From a checkpoint of a small mixture-of-experts model trained on Wikipedia.
Size: 9 layers, width 256, vocabulary 10117, 78.8M parameters.
Training: a variant of SOAP for the experts, 883M tokens, 3369 steps.
Below are experts of layer 4 (counted from 0) of a mixture-of-experts language model. Rows are named router (the router's row for the expert) and show model dimensions 128-191. Each number is 128 + 24 x the weight over its row's rms, rounded and kept within 0 to 255. Numbers have three digits each.
After each expert's rows: "raises" lists some tokens whose logits its average output raises strongly, later layers aside. This comes from a sample of Wikipedia text that the model never trained on.

# expert 12
router:142173163134113148073143104152098127149128146151110157134146085132113145127102141130087109133085081157131164134109116078139134121111106145125137079133149151122143089156106128120122115154153165
raises: " a", " |", ".", " for", "\n", " in"

# expert 6
router:076128090115143106171131134133099123135118148084146084104137142128154154157107138142112125139162130099106084119173140147189134104145156098124150180096093118113138155085068131135140105119083121
raises: "-", ",", ".", "th", " of", "–"

# expert 21
router:119104139103148133132095141107129082179109118129147148176108128144126149105159125126106156128079103145158123119101110132105112140119134130118116136120089126157124106142110139148115140093116136
raises: ".", ",", "r", "n", "s", "h"

# expert 13
router:120102158102157144150135113136097083137137134099162109184164137149159114140141129162150105126168111144164123138096107159149106126068152092108108137137131114091107151129148119157140135116140120
raises: ",", " and", ".", " (", "-"

# expert 32
router:123145135101111138149094112145128110134165099131128123160147171185116106142130177169115144124139133143158150162094100113086160131127103096115115109134145133112114132153134086128148147111128164
raises: ".", ",", "us", " and", " (", "at"

# expert 36
router:085151160120146123161134138112082133114109122132164102139169149120101117123085162140111102122116162075124149147116110153134141136149144127117197165138119149193090153111137140132134101141173083
raises: "-", ",", ".", ";", " in", " and"

# expert 59
router:112114131161137083121179145124128145119167146145141154157101106132116151146132143158142143140132125123108164123148136151121145109115105102126107109150142173114115126164176187093137128142127099
raises: "s", "n", "A", "19"

# expert 24
router:142115125174164088099154158117090110095139111092160164121125140144157155119086100160172112145156158139134149111120157114119161130107130134159122116132112114108159138071144124147172098152158109
raises: "-", "|", "\n", "==", "===", " |"

# expert 26
router:100133172115133124151112133121154086160114125138138172137118146152134108111112153144124150143116147109126114170118140108134126131121111131132110095167101107114113106111102155121082158188137108
raises: ",", "ens", "end", "ig", "."

# expert 5
router:117102109143145171156118135171073156150136099097115150148112135147145093154146179085110137145126155108118127165117153161126112128121122142116116152144134127151110114124112124124156154114088127
raises: "ag", "og", "it", "ed", "ul", "ob"

# expert 7
router:149168087140180133120090120106168146147102121087086138133155114129104149113095147097138143150153136084109112120145122153121148133095129102119101112138132118110129119143122151108150164127165084
raises: " C", " B", " D", " P"

# expert 45
router:126102118092105179141110138093145115109141148115117163100117088108161124120133104145105139155144153124126110130139130099123095125137135108094118141161162104134114167160110065072108106134151135
raises: "\n", " The", " In", " By", " It", " He"

# expert 41
router:113122151153140126136166141109119111108146105095149148165140149153160151129102106149170116108131170133129148100151134114108126120122112124128149169116091104103148173123141108143152112161152120
raises: "\n", "-", "|", "==", "===", "In"

# expert 31
router:099120124113194111135082096121137105161091137141126141133120132105138131100105122138160095134095132125108094135151151102127083141130136140151107123109111095162080091138101163155085158103121135
raises: ".", "y", "a", "t", ","

# expert 37
router:160080144153094133080141138146143134154129126087103078172125137163102088160190167174137179106104096143133108120162141122115076115121113168106163115127139133102130110133120116119127106138126143
raises: " the", " a", " an"

# expert 20
router:084149147153100145168117150176168090151117082115140148135099175188088124125182152132110112087123146137162151142097125120109123125164175133141123087125125169130137081119140111118100122134093124
raises: ",", "-", " (", ".", " and", " in"

# expert 53
router:153118119124115173133152120096175110125142154121164155098109138156136082143161118107143128146119106105120142167151123103143162141137139124123106086133123150097126144096108161085107187113121102
raises: ".", "/", ",", "at", "U", "-"

# expert 1
router:106102129117138126130102097122133115103124154102152114127091099146110118125106105102124137143121127109108110125119141163148148108124108094112133163164132117086095106103089161151131160133111098
raises: ".", "th", "–", "-", "nd", ","

# expert 51
router:116125095144149141122099145147133106161146163140159092128098113087176150150111119138113120152148108108144105147116116139109144159142141112119129147106104116095137152120152087104083137103072112
raises: "-", ".", ",", "–", " |", " ("

# expert 54
router:150126108116120127117100102124146102160150122115141109078125145107105110116118128127106161117095144139096151155066114138153146168130114113114124140126135090136124147136126124129116130104160187
raises: "in", "at", "-", "ur", "r", "or"

# expert 57
router:119114114141136135129136143115143087136138118153134112173101168099149163146147168158127151091097144118131149142130174126109076137153142140141106130101114136130119096108144108145115138064111102
raises: "-", ".", ",", " ("

# expert 25
router:143119136113102153108114134135146097121154179125144077167144096140114109153138132133149145088135117141142109126186103116134106147133134167143131163152100173086121102121132143134130131132147160
raises: " in", ",", ".", " and", " (", " at"

# expert 49
router:146114101133105153101118159157168140166083114135111105118133114132152150124120135136149087141120093118105092091159116166149147060150115180113156095175139124131106180126102154135138139120106122
raises: " a", " in", " the"

# expert 3
router:135142148139161121139100110160101096118131160118146083126124144110137092143099105139127100109157100104176120174149087112165113126116085138145110149091125121102138088112116126116110138129133112
raises: ",", " and", "."

# expert 11
router:080105146126173122126098153117172108109102131143087132131088156141125104079155129170123173123102099155144142107099166172169098127128145094126130125116109165114144129142145151131107094130139111
raises: " P", " N", " C", " H", " W"

# expert 46
router:145150140111129143141165097136168204159123117161121117135084093083090101138167123147119102142162164151074126083146133147102189159162154115158112123093132156147150130122166143162103128143156109
raises: " R", ",", "it", "un", " |", "-"

# expert 35
router:163125165098121138096103123119108129145159129133180155103150129150131129067112113110126117088090106108116132131176136142112142135167176154132152064104149134115117129154126117147108121116132081
raises: " |", "\n", " and", " from", " by", " ("

# expert 27
router:143120136154114170147098138116100148158145157119068109162129163122146133127152176129164139118105118118129129104142162130142154110158166140109160121129149154095153097133085122089190146114132085
raises: " ", " 18", " 19"

# expert 30
router:121155141144140119112135158084093109097147104115154164142128130118164143123119090148161099141157180117112139122141117119115154134119150115134135161105108100106152139134119075134166114159157140
raises: "\n", "-", "==", "|", "===", "In"

# expert 44
router:118098116158125134126154142106124150124144129160130086115100111093131144134118097107190116125161140125163145177132154080129147125123125116138123109134131119157127131109143132144121126122089141
raises: ",", ";", ".", " and", " with", "\n"

# expert 60
router:099099112094130147095112117121148093117154137129119107137109096096075129117118131111120076162138143163126081125154099133116098111105123127160133134105121090081102091092144114135099096133144168
raises: "hip", "'", " of"

# expert 34
router:142119148135130103078135111083102115088149121143135150161124120097112164141099099132158142122168124120097157145125123112116148136113164128107134114131125150126153162135109126117099162124125156
raises: "S", "E", "See", "History", "C"

# expert 62
router:128098075155122113201121104164176091121159095112166166127083183189145126104125132096108159160121120131180111132183110153137124130141161160086114109150127142142116127116124140126097113103106164
raises: "ing", "id", "it", "ag", "ay", "ir"

# expert 18
router:127136155135117134077130116112113138118085135145167163086178126161115178115114088118119118119134137168128140124082103116118137151131109129137141113165132073095109098136109142126140122150141182
raises: "\n", " and", " |", ":", " of", " in"

# expert 2
router:165147125100179093114131111148141114124070105173121133130167143098089088120092117124121109108103118119142118107115089095096111111127140101135091117108135143122136147089126133093130118102123131
raises: "-", ",", "il", "ich", "ur"

# expert 38
router:164131106150093122102130124139089117110143186138153144081147065106094115183107131116115077152151149117105106132134141109097126104118138159163098168112121128152141096108130177130142082174159129
raises: ",", ";", ".", " of", " and", " in"

# expert 50
router:117141136077135117075127158083144131099102095156161133094137120138139137125099109138171138089067151161133127118127141151100140113129118120157119109136109130116155123171136139131115117163120108
raises: "\n", " (", " and", " for", " was", " p"

# expert 19
router:157129086121143134174124133113086086145080153137113164129132158150164118163111152102091115098145122138137070104155110130078109127127137119124119116124129146149128122127150122111147145118142141
raises: ".", ",", " and", ";", ":"

# expert 10
router:142133087124138126120171134136137187098164101132144133127163108114137135129136114097127105161160135116107117134104146093116098102109138131098099178127115118134147146105130145133130100123104148
raises: "en", "ir", "us", ".", "as", "-"

# expert 52
router:149138117105109121110109200092116150143107119087107150128125113124139140149180130122133097137123141077119127114177116115133123076135140147108167141089136139147139176166102068093143057138139110
raises: " a", " the", " an"

# expert 39
router:122150124142150129162110112126123115143083115153133146082165124128109122109120127097106175135164145093137147112121166167124086148129125090136137133114122161122164096102132135139138096156179102
raises: " and", " |", ",", " C", " R", " ("

# expert 22
router:127145137126172104136144090115115121113131123117165109124140151108107092115101129101104086106165131088114163158110107132125140159130146154104156143083151144157085148121111140144127127104119156
raises: "-", ",", " (", "ing", " and", "ed"

# expert 33
router:173144138132095148125062140143124158142145153137128169136120145144165162126124114108098139129192104124163125150126132086144071102090123120119125095128108099162146132143150145181154134106089104
raises: "al", "ar", "r", "als", ".", "all"

# expert 16
router:144135101169095162169122125111099098167157154148118086178146144144163102130162121166155175162122116126104157123149154144130133126112133115117127164146123130144157150099152127153140145099109099
raises: "\n", " ", "\n\n"

# expert 0
router:162125134141087155124126131126134084115088100156137087102112142123110141134154090146192092150136151080146088108134088097172133097112115147136126118183123113106061147121123166175135097131140172
raises: " in", " as", " by", " at", ".", " on"

# expert 43
router:127113159111112113128099129138082115141115108165120132087099162131145160147130129142101082114130141125182092147097147135122117138135086126124123128129091148151095087120126118116136137086117098
raises: ".", ",", "ov", "-", "is"

# expert 56
router:084156160115124122132150120141134095122136171135114128162150113172130143157142113183157139076102117160144148170145140113137149157192126131141129152130152151162110108125117080139121135118076160
raises: ",", ".", " and", " (", ";", " in"

# expert 4
router:156148113133085104165108109127128151118148145136158129056117116122094135146094165126149152099101138124110148148087140143162142142112089132135163101098145110138144133164136139111136142145148146
raises: "\n", "-", "f", "F", "S", "G"

# expert 47
router:129139140123111141170129136161124140138159111109131153139102183112125170104140140114098176147122172117159188120102122161100145154145139124113175145141116136128127188122128128106104121133135153
raises: ",", "-", ".", "i", " D"